Below are experts of layer 3 (counted from 0) of a mixture-of-experts language model. Rows are named router (the router's row for the expert), gate (a neuron's input weights, with its number), up (a neuron's input weights, with its number), down (a neuron's output weights, with its number) and show model dimensions 0-159. Each number is 500 + 50 x the weight over its row's rms, rounded and kept within 0 to 999. Numbers have three digits each.
Before each expert's rows: "comes before" lists some tokens at least twice as common just after its tokens as in all text. This comes from a sample of Wikipedia text that the model never trained on. Tokens count by the router's weight.

# expert 33
comes before: "==", "\n\n", "The ", "In ", "== ", "==="
router:483533556477497599481439478464404479514571551467538448501587507504437458545479548478452522485455515474502570538488518469567458548522457461410591510420555485470492453509477579477448421583489505500487485498529400527471546504448444590557493507546431471539449452484472493492504550546515538483504530484540424592517511544604599487561467545494510480487552547460611421494519511497496558456380568561362639428467499604521441523523547491511389451466575418491566505464486490512547500513456545
gate2:544544550471543578547466540498517530439538512484552488508469457430496587521541400538514549533527551485525559579495521562470592495516554500542573494566567424497398583448462473466496628454525476486550571423496533435455438460555569437430522526496464391518465428491543473407473561520531552492460501436509549551521451507496541411461509534551516504558576507425596397470418515450569454520435504550520499598388488583541512463518480501463508468498445542578548473485516493494468524464403586
up2:488546544494459469478530509459482371448512533538509479523442522395521577483527571427502521567583516543516456438423526537490546446379588478463491433473500451492519421511586535465459561470507490457433457612470547535420522486479417517482565585576521546490519463439480450457410492496479540510516486531543505473504461494559560510414440525578420447522452453488473495373479419528487529404526501453550469433455656479478537517454527513505474552491532433420473588484470396445524448493478495
down2:513543542645441504466469449546531488522501579498537507466544519465473516454522437487514539514449474525482516532549543453408510510462614423506521569556534566503527461468447519501487482497464574558457535499490485505550541528470495532417455493452518541536496605479537585426501518488459644504508619355470508487393440500522503395432563488465551520509503400441537483531403471521493465552455532523463503565561452492472509509605500561418422423491606491437455508370507534507510524511451526
gate3:412531474432490474544551520599500418620510491491465565426628462571430483523607560468497513469517387542531531534448493469455545456425495504442502573569494520434517481493482407552484523527528530473465515422529454514495404513494550504474502489475514552459515412605481492449509588471461506436527450480547482514607425540537525552613496498605420463385591416507533518461514503575440481523515527480549438499505502540518511440502512572520492544520467556524487406499597544504411513463482517
up3:453514474434445460488503540564491367627511476563495490432630464541457477511563562399511520449499420479573530555455541477502512479461439495446446561530463504418516462515458418564506519549507536500482495425535519511501399479507563453493433487465508545463481396575480501472512596440441525396475474465485524496569423524499530547591475519561449496437605394506549516443481476522444470522475424518548437456488537526499506419508471532498546538575464572514516427525581578507386505421477517
down3:472509420489522600520513369517503523392471539534518456562501437576402544595429530528532471549520507443641574521463524421530524576471420515454479471452503515407602560454551500428541471492449533570468512501475480525427475519461639487465422424505485481519538619430445526498536507537481542493487575553508479543469547457499485510481527506503514519483477446465570499529357448431467508490498496568501437442447477471542473586459506525528487469520624522501450457436562539542546471455478502
gate4:465481465422489526589525544462441423587520519536598522442498426465464479556433604408471505481508521518428530562485436484463538472520512490546531436432486560477601536491523561593507453513668491579444505527490521466540485486528517526502502509448465494546574472523493513446503510544490556576549584507509487575488448432503566462499568555452438590571498450532491560458375508533476469413405471582459484590524501485532522377520518546483481494529526505614577493520473598504445534538509473
up4:482532492476502474516499537435421433546441558523571532491528476482502533597476561427371483503455563524502509560465375535450528441475494481454507490418491568555659545551443578617562431509602468542525476467539462510538503493516568502515461450551421541544506524563510467491483490561499579565527515553513464643499456480460540487554518507414494555584536490604435536481428447513467499417392472532495508584518443518515495451462524598507504564541505512543567504490486514478455540513538427
down4:476435524466507508429521520522502582493598498481570479596584459505454479468527461558486502454475509392374493503576599544592430487464446479516492473516450523523464521445477470435465504556455474462529507490604512567447493477530461459548453497479543412452476425482507573456487529571501484533485433477496414478561558644508487493588440495403575459438502483491539441538569496503568505575533419490391470453451525524519378489501424555541509456483349499465456515516487458549545535475532508
gate5:422563457464538472531458506431474515477570542503457465596497501430546539404521499510587479514527476517505516580520565477516459433407497524514589543495437446535525569449505497517523524518556477424502448470594550492466490420447373461463488355477563459535456504458499510580478479593518438567533517479505581488459498469451441522498566473476517502470565607424440503431530450466430430598457525561435543525504472570462497576540498492576516529506573413506454447535557599376468472507490485
up5:554511468480466524405520519484506469519457526499508504505446444547482507443459520444439472496486535453488532551480582552492470490488554466484499494439514553547521424441425523491438562429528464504463521532485464343488473454555481489543435532392458647438487520556452526482559485439517640468502517531411448520602455608533478595423482572463543549451489449574557548514497501521532570509363399498521449453496580547483524425591489468467453477538588506506533477496532551597454546482517528
down5:490502559506540500444505498474454479583423450546473409481520420514587440458518492601541519500510426544601487514580515456529455390594581511494551533494533572548497543506498578493462473461530460455426491467390433521602490540401530505445577533507559430480477464400506484498475459427552473458443508532567490570544450417540399537501456533479465480549445498432454528478424452496353516490589511477450558503476510462540537479457522474458512531550524481476495479444569457493439535605468404
gate6:493537543566555427467522515625541482515609504558449520561458568562620521513483522476489617482571529490522537454529531469480500561475481462483520557511455522581409576427544504505505525516515477506493525447593431462691401545405423535496553556475516463436498444592467438529543517491543522562535395518464569471574507514527538520499463439424586537579565519539517440506562567532533446426476505545507484472509501512517485495560516523514473523441546500494459475495464422510496457457388518
up6:430467520502532462553539545583541485449550437532506508481461578560449601519492447484474588509562526451528488457437514418540594482475497479528497565440464467570465564481602521504496461534504482503497517427564411436535390499499483470485527565438517482460424463611486447480620482525555541587483531470491521438626493481542500583397544478443539516508489427494499477544547534508613466507578460495483515548495563507545491428609524484550458471485477467547516540557462435457515555460423645
down6:478528462568566536461452539482572474526542380485495458475515400508533417434436460473447512508504572510381538479592426607519516485454565543497502508538513513474420547500501499493443508578515477453496528471541533478553466493448411451592464487486536503515531460492574504528520552388513469475563466536418407542489504571478514525447525552464478472579474552456441452464524497471337427541447488495612519433463482530529451583476517482527517564556379422549506486564534435392481514457507444
gate7:493545500551479516418500482467630543557430503495569532525460461479471469571449452579478449437520491568523547496513429563441484464480470493510522565423536470545409573495561516488555562496576515514466483500578432453517502480408468596487443462504482550491605546398451426478486505516593483425536546462466517459555540503576518458454517568445472525537442578411518465605563494491488433584451515498479585430519500453484471505538479468620445442376535541487486485549418433473464472514413542
up7:499426443486449524551530510435461459526547588592528495451529566444459531456571502429501547448556414473490510496546480467419456545560488436524534486472556437489397547544461400512537443529500478495494421514513415541556526495571517458491569434456478481461497411545494412503495504498517581506534441524520475632493503425508498511515458557571485492526576535602513499634576551526524450491445547443625417527506482427514491462484451496545509537515506441492439554495473648394554524522503563
down7:536584537523427473535416557532479428561477501414497516543456508484530460425408533472470445435446483447522437530412538446574570485584524505533468474585472462508514445526544553512520512401490496493620434507503503457531405516481503569514587500534505477551409421511513515464494509540498522452517559476464567539520546543505558454531465488497482493496488519444475502394495516486423540459553478528421519573543435525547413445406473551454416463532354358532468566529458502557476504461387440
gate8:491501547627417505489577498517488449512473536530472526434499493533549523459513493514433569567395428535442455479395498494536582556435481501454507521533581442479529476461477497560525490464553519505552482508567463530398487649586557598482511595541509444500491522539477424502522531547464514503573529491488535463393492504438529489532470451551491450569484483541540469475518506474433520431517474418395402395526454446551434428513456503462463564517402487430506523523477607486564469439586557
up8:474482558581463487461547496441563466529502547565494548463451475516515545508508555469474531555530441586465443604468511500522569561431434550513558481534659430484523483500583544474428565513553478539473493515547503587453479611460520662483457585555553513457476604553447491430510497478418487478517502529527544469451468495476533467539469513528453513554422474469509488464511501504423477396502492453451409454534501464556444439585552554453431581484427460403554566495421549487527443465541508
down8:409448504471498530486355458524570566458581490366537547516578473463500470452497521504504470391564582446473575532529497494518459490502512488544460474469410496453529435515424489490546517565472480524519498559518435454444516451600525527457410489458503592508512506486495439572472459599595468478469517420461401474509475553535605430556530413443587528509548524470525500440444533518491476514472471602430490596521510480555492493483559592458476448526462491484527469356519454498470539513505572
gate9:514480362521528454554559556497443578520493471540443478551477528413491429483449586477632521438429499517397549460479481490493576493492461520458435521462499519336502501636525522494478501520417518447467535589471438506541516479562481544604513419479526493480502460516479580452520493425528446501451527474484445504494496369516462413535560516521553549483439507526525423569520481510525521512535402439496459571509571472486558462471470500469495433517508489558491464580465473405424504554395477
up9:501455355475571430550528555459410580531512449543517488543453511457509401509445566513606577423417511513416562529464437490509503463480467543430413515493521520393485535531502539493540492513434528438466498597496452527556452527510541483628486447483563485467466497501475570455530523494540422455424539471490413520530517334498500475501610515487557583511471535507553444563523507497467509471558425444484477589464536410494495507489470474491467473530530500532492483602452469470424520588437455
down9:542507425628454490573502384529538478493470540550448611492387569377490528492474562385485485512496424467600489521444581449459614441510526510452448489398535488468544542438525421445545498566537566542502520410470484477394460521439548539477599525503448430493543466497560549508498517536542597526572543497500524494586494493535499542585547490586486541436519520532462492406433477431533525543501529468489521508485465494462504549538565547498482420536496508535467451469426539450505494451474537
gate10:468531521496466474509580469527517489579456449483478623458524553521471507520552523540461500420470486551509429533405404487520532551570531564505467517486490561425506523423600475537497493559491542514451452434520565538473448507488424510461418402464493530543436463444554533530401482554529480461413545498419504595546544547424555514527521442525555520534438579452448475516456436543522562488488670597512521423553390442540453533471563510486556425465566493502473518535540502476497390511476438
up10:475508498465439508489617480478494560537462453484524582453559484545414479552564507570431451353471459561519406494434372494502553568531525540536516501513498608494466522475605493479482440571524547507440451496555544567461510490520445473500417417470518571524440537466524503553429469490486477423424536525431508586510495504459510466523530476496532517573450536474449490502471417505557506541429693527516542448519447480487511476458604513484468436458600569497505512499526438553491412479458471
down10:451565430524572586457447436454487559419513551467492436556512521562522545479566460418537494530522515508479567442459583431530458466446429509456446477456475419469491445524531513457527490473551390541571527517560443558522413416505520510539569483543507469545495535596442532463556610531448503550551510495528572475486649464459490405495452580524510496482536348588515474477450567460501460495454403473473517450503511468475437556496505644488484561520475489534497477483497558509564536431456500

# expert 19
comes before: ", ", "by", ". ", ": ", "ation ", "ed"
router:551407603571500533497499506536501464513546555439555452421485597552529467543428441611483566525539508479508526467548532523472600490377483459500472506480549435487501517450394520533459506564481520444475467565494529537531503517643505528497477530529537521539383579564441474557516557426483512444503508464532465486453493493512491457448390559521506553519421587555478439570486522514562533456554580441590411513489558547407423407516490492488589572503440470542521501519554564509510506527427463
gate1:499498471469468552470522480520468460555485530470560597383482513428539551532476580552490521425549434553501438440490514451552466452498570495481484508487498485418515505463500482446545438486498465457559506560534437463616477540593462485473603516504580466414431585492427414534520360574495538477510472548440495525522521442477501467616587591498430528470562523608565500485480424504524482455509438555599590457459510481496517514487429532459443504523540493519449447524574548424376532508531475
up1:546547611443505469538549507469573557506513604550472524537438492532501510540578495391509417605603458543508533521556486472550497506507515494555572553502514620424483522532492449602559553556501463511469577474460530525477401495454524491457514474517471551483538453509528549539488569463466422519474503568553617499533519471524466487457481511502524490471540522479472459494513592543670410479458579375556446429533467492505418493417491477554576476512600558470477478515458507543512487463407537
down1:495496463478489543451525454554461445479475607492455557536437508472551479518474344506548505520486498445539499567504587461584565502474431533500480493565512461457527373462493564578521512463490429491588554536492498503396515436530497477411493550426511583386537423490532577499510396460448472543554466468497515457523492549576517536467543473566593550451439495427525499616572552459397515469454526441504510513425509542496515469578457507496440503396460442553470593499515545518543525479536424
gate2:571501606403516430472587511561517519521494516485528497495413596549526467479514518451497494605482443497531541539407524488483588543488494566565571508429510478532587487488477538518495569460440424483502501538443481522515483584486527546536468580467529573475544434519506440628510532511613530483524497444483449559412491516487487561407544443461514562479510513478556553650501536492553516512504495518484468513505532529492405407495491631462459443532596528459544542485565532400531573484445592
up2:423479597470550497463548500557465520542451466542548522623517548453541545517481491392482483550493481544456502486465521412560509493454505572485452453481493513471554500583518530527483429493489410497515480491497523600583454497518464552514608383571599412463466464445512445545491482518579532499448450540537496541470541518558507550443517548478608575576464482447454508383482493578541584491521513562595534505543458435415481384513496547451527486549598513555544468550479551526532386535482497
down2:499468491613562437526468529460501488473436468524549453449566500381510494390523518559574512517557475486589499489495556569496491573513556476514455475586427497528393443482576513544510485505460495516509492541442562462501520476556489600476540513504384664410495475504522510562398384504484580491566539423482559465439479522585502446469508520444556484449472461531546469510485515548433397443494511455507493473465426517509447593441543570530477453511458563512476450517514439468571466555428556
gate3:532539467473419445470531432611582491400438530599503497511490415505489472517354416509395461524562488537531537506484516512468543519511533484514535488500430473438589443533513496470483601541491536464544470429495478572580421482467460501627555509532460533544434534529524452478487518420525469496473462460484460376510500574444446495474590416480523487473526402508540521449530563461491408488435508375540508471504498487569515526504478421501566536460483435542478467444456500456470593544429585
up3:481527468433544479408513484568552469451549523571491477528513452494437469497415413512412482588523479527515514560466566493511600465563546469507517537525483536487544438526488570490535535511505544574525517458521411593495391511421470548573506516560367598526452503564451512471440509445489490507400443378509401411529457518465404461503588412409515516450495415542505558483480540507521420477498517467521533470427502502575467554548522456495531488446447478545416507462573542487501546539414567
down3:437462559423525524577524419493499452472554458424529570451492463511514390524409462469504551417525581541544516434535642461566517509422564552442537415520464474489459415472469443495436400516529547526469493519492595553484566550478466432445444516503529442556561531484488579622453526474436488455485603418470451442486576544520567583452499464561490562618532513506505486514523542503544513401482537514509468461512438492517526428495445504547524515515461469501607417482512504528436498506541456
gate4:549432534422469581582544523596431499524533563513423491524513545523520509479556521577442533505472626596518519436491521445508557540455548533420452432537489461486441515464522497491375521576518560507541439479556454496492533479441439494563535533500498507445410460466539446536495489496431444537518483435529496430566555605568502415481561561419606515404455509465462612484562493527471558467520468451522598577487497505465482459564523502539511524483548436506542452506471426546411592550522429
up4:524576461493476612434481502489481490505374575450524401570513571511445447422509437438461452513505504547483519467524442506463510469452469393526545457421425542490597525501475495524518492425552519496540503622437474511491523518462492487494490426476470414468531453433497533559484506516510534487486477535515503593362471505481547442519540512490529458469518549602586508542486581505537531510546493554494460448515551525546441474446530442548582518458463466469396600424465582331497463481591485
down4:495562527479546411476444503492549447519509442531574481523453490491428510472395532410490369585489484578496568497514478529569519468385549586475591518483454600532537465493470449459567569446548481539534559581449549599475400499513437511521538450512393509522454469591511483545455578465522489431543547488529384433497556482443547505529418534477489454512538479576498503510588502489534461520492552581528594580508473509556474491458544449537507511470550493547509478481617477426584449490483515
gate5:457486461545467551495528570538415494481606539549471479580461550538496477566431452462460503550472352539532555518506469417495538529531500441517456508517535454495530548502483434505465604437517409407364520482436488533502445503436597577478480415486458474531586585499473601488453453506540506570489515513517497490469504542508610568479527496434519457542463479499554420523505444476495487607533496514620539495520507466537409499479471528526606605577445440512534471552446413498459526552525490
up5:588434531447484534599540463501494481505533529474561422606444519435567480593502474440464574515500361504518557604490497433464486499426411561555445468484527447494470485519416461500464528380507499425449509544452437611442537503443586591508492487471515457535500503439450533551444498527390554458517475475496514489548502477528572556507524507401559448529494440424500463550483475456475539541565513491467471559541531436459501512474424522437578585586464505437515564529508395453543545534527478
down5:578471493451449492542522389480477542460531503501527584595588486482513607565469424457530427430536547498423437475431486363515525517478528619557552581466393542474473604446442553522490533520466502603553491500606494567547479468431551504524549508499518470538540432437603487456505524476581468500531442493495538508503617474456511591477509518495457495439550466557499441489524495567567478484522471489358519451525542399528486519499533554485511415488537513542487513545570541455533512509491486
gate6:570525509511566561453526506527540499491504561520409463535499444536471457447553489444514406531443510478449506592514560504487481492413574500531581582498533505473454523475483513401546474591526583488482476488502493434535535486468473549505510657573449571543623503473488510481626453444400368494528559443512490466532485520527458525480358452463529585372456478536547515435530488558510453514477485503469484472479554550544452491532526446503465558555531500476550537466643574505538543486535478
up6:646521497419524576490481481469457414505539552538502527481435558540590458512435532472520496507463474471448506532381560454553490497512457477480513463504471409575461472533513475363491459483534449488508499494534514527546439431478383531518520581527418520497480378554543570529480426503544511531578518486587476495465504504434516557574572412432532528475511537465525596543516486472527415426578570464476531522525439550485491436544602561515545513589497501481503501569599465518430430582462540
down6:452450533421497454535447525432503462424507427476474567445561507509538497474528561536507532452500479513541466505575546459519501425445600442428565605455597525478513511461409501462566436504522605420518531485526576429554435437436541436522506513471552508493526561513457554463468533560487515517469471553429540501504510514485464487517442394575506490525539522523529440458478533572520633503525488481576485338524471575414488542485566444436538561506514501497441566490566451444598574416467451
gate7:485503527514440596622538529497525585502511494501389503469417538487456492483488507460540428506492511433535467508529522507447506512422562468527391501469532453475469537454483568612506540445537498515462517488512518495528505497534505445476524532513507645495413545438354409512496519501425455499578550459356467452489456502528441380519480449476496425480561450468499508478543516564546517586464463470534498528545500417558455426551485482448587584525434509481426523552510490539476597422584570
up7:561498460476539375477461462471443477516455442457505512424551451554515452409557486538429495555411500538483506534506552501567507520526427518601507480497516508549550464472532434512562477582505462524494448562457522534580471523490573544552450453482466443567550487547647587512532491534609538556486451527587501589483539544410494516465559564362543607537417521556515530462505462445505485448569580536485546512422591575518571501507530536568536440495537462410585504469486471476491500511482513
down7:583403414489578420475440564463450517454512462492451461541429551555483609517408566551459472457628580608512519538528514369508526454576443445474427546475539451529494543540518473450528488506542497486466520446435498515494511524432467422496337469480484562510522506470494542544424504516411531538527466539554454546464472500635562461495489471571443543554471547513514468548491537534505523450544500516516464435536453497479505603449474575469507557486469586462564532440531505391492511513500477
gate8:453514452496547473494571545457436446527612464480520455458509516483603434400495471527513526536511576572493551513565434472478496533436500474483545367511520529555473539447535457502530438483518558541535466484452492512516468522473554581427454479563459453401516454513518440541453475580527525526449513515539503579465519519357465560538533572589572431433397474557507584404495517494596504511439499525441516475417589560445549490389500547470524538485483492537532396462531401481487509422535471
up8:513464553505486460502427409575560565492479496491464553591500516536444573587484553428536476511486478437522432513415575552536492533582542490511449555470521481492514441555531574537538606470513442503487538553562437498439546456472532466562577515434532527572551541517493552480521531405541485497455462492498550446500505433612492508435567412459497485547582457395460429558542575502424506469553522527540472538633422510530443540547520547420454484500442535454429588548489597526473508604480488
down8:484485542523471479471610535464368471530443486486534542525475505510449472470546508490629513552526524568498442433521535512571510404454548504536566558470497466488566486490570506395424530449573468493596501565406492502451496549570514484474517492560571550478495628420492534491461497572548554408530423487623433535552446443467514443539516571503497617516526559493546552512454509459511522539541536505518577485418569501589441475456553530416443511487454404496524524569499535484452529518498586
gate9:544495539412557486485463495438450515401473554465639521539515476463572498519455454453511436502469559511520485440427468440499484510423449575387443479446519496488472406423548615434491487524431480499458480440476559505474439510438464518460492500597519503411500484522528490472517473517569394419491506497551578509405486595541507525447475555619441484458499452594548541515546557545548542475453452526463498472622546470425470513470563500456493498457542504490545564514515393521582503553564577
up9:474462437563466554546537521518479519558525467478385501439555469556505568450541600598502511547529490484497481511589490585495498478572476450568554456507527508510512548599454365525551506473504492459535554536488385416517483509523560434544451501391441460549494506477492519507480501477467589598510485551406481499572495466406477480510515486429556463515567546398464416457447443461430448550540582478476517555405495558569544518484381526580524510513450504511481422513489533431424534476460432
down9:430539571469449552513549469455516506426447574447543476491577486455497457569639501567572568519525479429565495507509508486509393468521479573461540501521495537551529556545470499470550549550411472463560468410678487567528511469536572530466455558560557499451454468523475467520497416529550532516543492568438539541516541508604463479477511494501599542505561418537607499506554543475484524457556520417422598568521493482496586548474548470555458527571522479550519525472403445489424517513533542

# expert 20
comes before: "the ", "a ", "his ", "The ", "American ", "an "
router:479538506488498467543463469618557501514496551438548591558533532433546473499625571476455517471523468494470477461571468525585499443586414554466572525467510423495535538512508510401515426549556516499502532425448498521503493540498478575509447317495531448510448470529486465555534515431559496530537506438453544421492524448595650460521490453486526544554490497489509560469469555417455478469499541446532603540540505531409441477460558452561443564559533490470483504461499537447533587414563440
gate2:505505525437415493532458477518520498525467448530561481435547474482615468447503419441456410419530602520435479534640484525537367533533464552500531560487504419484419523557470524503507558503498525573571487512440521554446522502536632456565485457505547511547451528433446485485574450452553414465539536507572448467484433474496418491444513634447468483464504553470532476544495455450496482532528423577563522529478443510539542493498439423525527554531492592546458511498452459455562428414592496
up2:490581449465461498517434455494509514570494529579384446371549615517517484503597576439480448382548549552472456495501508506480378515535565539428483497520440367567498517438459592501543582480525492512520516429548528539521407484502546476526500460425528491498532535479488506462499506482477481513416494521515476445528490492414498499520469630438532498441453494497491508514524514573487599526430520525507509506554509557483575414488549478412507549615414492446491520442530443465570461595437541
down2:433466495543460572526503474461488523545486580519598566545483468460512469468575497540562524467502480470449540504457514539475619413506477471446529435451561577458508525522603483482490403546536423483537455505492484581503483532597461519438565504549471553564542475413575506420612548535367546527442562447476543481576532511602529462471534464578462529527497406569452527532454467453470468559507516469518442538478509464557543519440621482570475421453564456414494529508463554528526567445572525
gate3:487509537521524529477471484406434509493530549478546470488455457549338416526507453546464416498459517627519505483484502470487544514507554546409430479447533641554516472590400422497490499485466499362538487494507563461478500429411504572602421499477479555502558497575409566498553531530507506503454601460514581541540527523534545520516598453480504556494446461483462484476495594472499530544441487546547558529509495503492425515468508510610526487423521531468464593458547521503471477440543400
up3:505527501506466442494537529493561511563488468618466565478525520501566628395487585480503617508493481371510409561535534508489480409520402506573484479547475376420460476419579594515546491542456465575500530526494461490503527570559551511391580504472549539429504540444581466515448450527517510466489422502522409460497445526496508527441433553551493489485512501492501487532416448573460456527513482416520411518461510449518551469517497533395491528540418492563505417580433472493513545512484539
down3:479518399636551411565492552582574393509555583558462621531408426454515415538512470514481522615430543525472422516517495485487555447379537581558409590458491503490512501459493458508490547551498470534526559466480560493531532549500490474475433539529507579502477449478518483399444487527490544501498553501473449489456456522509474483491594496472489522496430586462434441435542521529564491523521415484473463480520487468476498559556485564452547582524495449451473471591518370476443475542567499
gate4:579494532584519459467395551520493513440472559522448476550527438564542562561568555504462526506542563596509576423473537519475495539483525463422441492495566550477532516423462508571553428522514448387484466475545584458561574431517405509536491475505535478509583528533483471426416528453459456561499559519431447485437523501527416516532549493513605461464486529535399536605410474503461467628437514533465547508531423583558506538529458512572571574535525525527476486502494561500501590584528538
up4:485501488453416525520549481551517506503471490524494515469499568462497500481438454491568412500459350392500443607531444462530549462516469526564578499480449449489471481547514500388448552502456490575516580530462478500528415517472610459504524503471494525523474489469543547529512434515547559445492535548569561550533488473401556485482493492500357533515500479468564468418599465504493579370552509441488444498461593448460496493454548458353429430493523480471523515543455472481522365444507453
down4:519518485449473461590497518515463437541511519567490551462497449516543589580557575532510547512565475442492581462500591490473553596462580414594544407469480515470521549502488495541543516512464487488490490566497500506477517473481423511471460499553459531515534506505504462434554454474503515489590541491579526465474463615570489468486565417537561510494565521576542601411479474482358552517544483393491447482504492477468539535474416526449558451559508516647500603510424581591407535424487504
gate5:466512484444499534428505509468422535477491488543480516430531513531463477558382524431503448490465482535587471527542435489516523443551557573396459524469588564428467505485439477491474482430592578441532466422522570557448444415534591566410405433524517448481472545550441523572492440408550409453512493521529434465521519529548527422471446510519410536467423409494539547494500471460523466503502522552464486413473591546567460541493541516514517505419516426514518378387529548472495474498442440
up5:518509468522507498638529459398664483421570525501532467426488588482531481472461455460452468560458508455497484557489516557601496487515488421522470519634533546501562485431574460528519482443479616512385474588479514505463494530539474465490484545529537510548449536586506444587465438533462475439575509513423495560458517499504486451560451456535563552449446442521487460513465483506436431558513522508522504490476473484492528540556625480535583496501469569477464474517547521584540567611484610
down5:519421492377476507426551487554480484538484531532423544506495481494573495459447492488449520443505458555474477447546463513477544560420551431595548457463572492494486550468504571548436534467486423600518523456508587562506410526483538454468537535437523467495502477536476567483522496370583517463521503453538432447526402508513401524453479417493503495552504519491477622562473432437507619407509435519464475558489519510481528530487447426365527453471543562529479450500528404434408456515577448
gate6:529391413396506456545450572453587504497518453562475436571581588467496478490469495437499517518542528515524484560516438523418500501534440572534602578543574510539569506423484527422555571435565445481505423468482518573499519543485463447497537517570521431451533423584486531611470570491584600527503476522606529508482461483482490443502616476450463453539447524452537528571499536555455592496468506512455514508543524513549499557474465612453584423505573451430486493505545502474571488465498503
up6:517399434425528533514421586459501547519508484585437477605590571444451517465478464457452512520469510481552479524508401595463564468501517519558578559510522498577577578443545522467541595425545486519511483501520477555509544525434514526493463546493523393456496427513470484556487527613539590527544459546620519510453454496519523455517528520474417493561465557479516479525505587553403603456482498420456543524561544573556492547468461646554551482432535440470518507518513451440520488511562493
down6:467503530403459562475570504608552497448480394602476558467540390463514460561583495565489511608568507476557429512424512531495466476473483416524517458483540482522455580469585418549504462437436428505462549472445515477570454408486483503480561524502482516482532415435535466619545506414494527576546514574484501572508560521468479416485441489481529544423488573480421565499469523423489604486548451554539497370563582454497507491553529470478501495567520538514452528532502512511581541519533506
gate7:511506537471464454520550520478488559516478517522520505456455591511542539562492583495446512514512570522472505506440504418519500572577420441490490480573430525544486501441468517526436497481535410574503474461430421495501402502448478477504512447437577492532577402454414557511545479431534431486475552501486559523456478491515463461474471519556500526500498547475462576508498723416507440433414527550425402563515533465460537537592414433507461501537475520523424540446594560574493578417503487
up7:471507502459513402386519479413495445535565454510480549567540639521489582541494511515429494536429530545492540456416531466532509522456501550406457529484535611488513462504547552517389476544606446521514496498516529499423488461520479482506471547416616478541503432478410400469480456414510410523449525476504571452482538475591486576502492458471558550484573543443523527495414556419520474498508535456463438572520498489481595521568445435482430556395397503528487548429517495510469544519481480
down7:502510514435570535551501518429554539452424522466506432465514460476462493527517550391504495396527463419374490523501485487485519425478484526548539428565537555508483415497577477499505451497494594473582469511487445459534619565553559481513462501557403494432561544591513562492484523563489633422507466521527462437514581527480504436511598490548462417550538517565530439437558469482494553530604380467541461554446425467496474439493563567509535439536515548522525461574475525472543458556460544
gate8:419445515578564516657421480436508430539509568455533517506516441509631557519494468529433546547615498573405513535433582482472488518467449496405580430505548495542476465622507503471495483417440539546463456511468561519478466470465515434509463518470450530446409494546528455531501477468474522529476435559497418545452459514525577517529456536594472487486505494529575545504541440501477509517477407570597494467487542583406598522503446461486452494481520465500477487503604520579459492485522397
up8:493442457518491561579431476466575390553482511435562504567461451472595583492505511501488498505487500554428572540513578473499438483444472514505509409439567496600490383504526444496476456506466587520535477496442530450454558597475520471554382509507473536446462613482473499486501419463558553447496485538446478633526507517493524454534420526561518509440532456487460498453538443575474413473525455542529503472465509611459604517527440402541457564520493430379520568537543488558548480486522488
down8:539483552459466468435622402395524558428610448475457567463516535507475442454487513436547461495480530497429433448563569455621505533494470490483463561501591469425535647514426400531511472577498440500481394509582507539467548493496490430582452499536506459470484529529456614565572471487585554453513496524497447461532496491556455386491577499533454472582434561501507521535462486500487434498588524419473517572554551475501472556508495521452501430542539476532517464543489559496469480519546484
gate9:448510548515499488487464606464560546471450438490531494535541553526514451481576474413530476619538440567483391511555559495472479474458507423574492541481481494521551557431546388576554510418494515510554525479567462531492478461555528365441531541539461413523525434494601621589453573527435511512477503495526529496498537444494534427514585488396490482529447459486583535569540592486488449466531453470589526490616518485489386496584452542530512484496556545489488511441495471573477517539546469
up9:478463471531477544468518567386465573516494488468529459460611511530549580531516496468497502586548457547448459556485486441502478499462480449471465528558501548494513624438524445525505473482457543507517564489505512474493545459563440474408516494474524452523528424457582589587421543494472533525458486543541551472525544402468509465416539507358525513583496516402546567537540611549448433503538490468537498493517513472549286506630519521462549527534551492521453511489467487592508510505538431
down9:480455463417520430442538584518459600543472497503503477483520492496493441456475487628407473559521475504541552603467517584581466490390529488415499510578503499440524437436473467556497554449497527430507495560546518579475427512519539508527480508537566564455511597445464457501408508403509452489524561586534428548600499439467483472507476465458505480468596633446535515457581490524436468462454587505479566498532583491553465426505560517582424483474431527483484489517500454453440485417469444
gate10:400539395474460433496531429538588464459476523429518494526535478520540490452318505500592518553567442490467456553451513484400463432480447610562515460399521543389525501477467474562468508505557514533534423509449480518556441427481538545478517505545481471505465520501414558522516440586522565565588459428447516523555504472531479498534506549548405492466528551477561479501378518498490511500501384538581498500519546427451533452469451497444508452523478471568486446555482485427463546598546510
up10:535462522487474578520540573411463493532589502590530491473496508467480507564587465492474454558492529508520473512497482508576504545535579398421519569620497434518500545442531427508548487560484525470482571530578564564471541582555486532509503489461524563542523474535596458470507510418452480510481550470476542541473471505398480472421517532466600535530424478480471485489596460502493465515541541391456530409408423510533422544565579461538515464475621548418536478410566564528503445431493606
down10:507504509423443469505575529430532521449457523406531424478477487556568517543438429532518541588581502455520429547482467520441439544515554494492507438494425481528600467440565478523400447450491499399498550523475511519509551589574464581531460463408426532524535562483499437483520517483461531523445540435599505509541503441570573387453492458464368493481592589495459481484494542455506579500547520496494494459464591533522501472450561500482547566528432525413474444447508395457489429539598490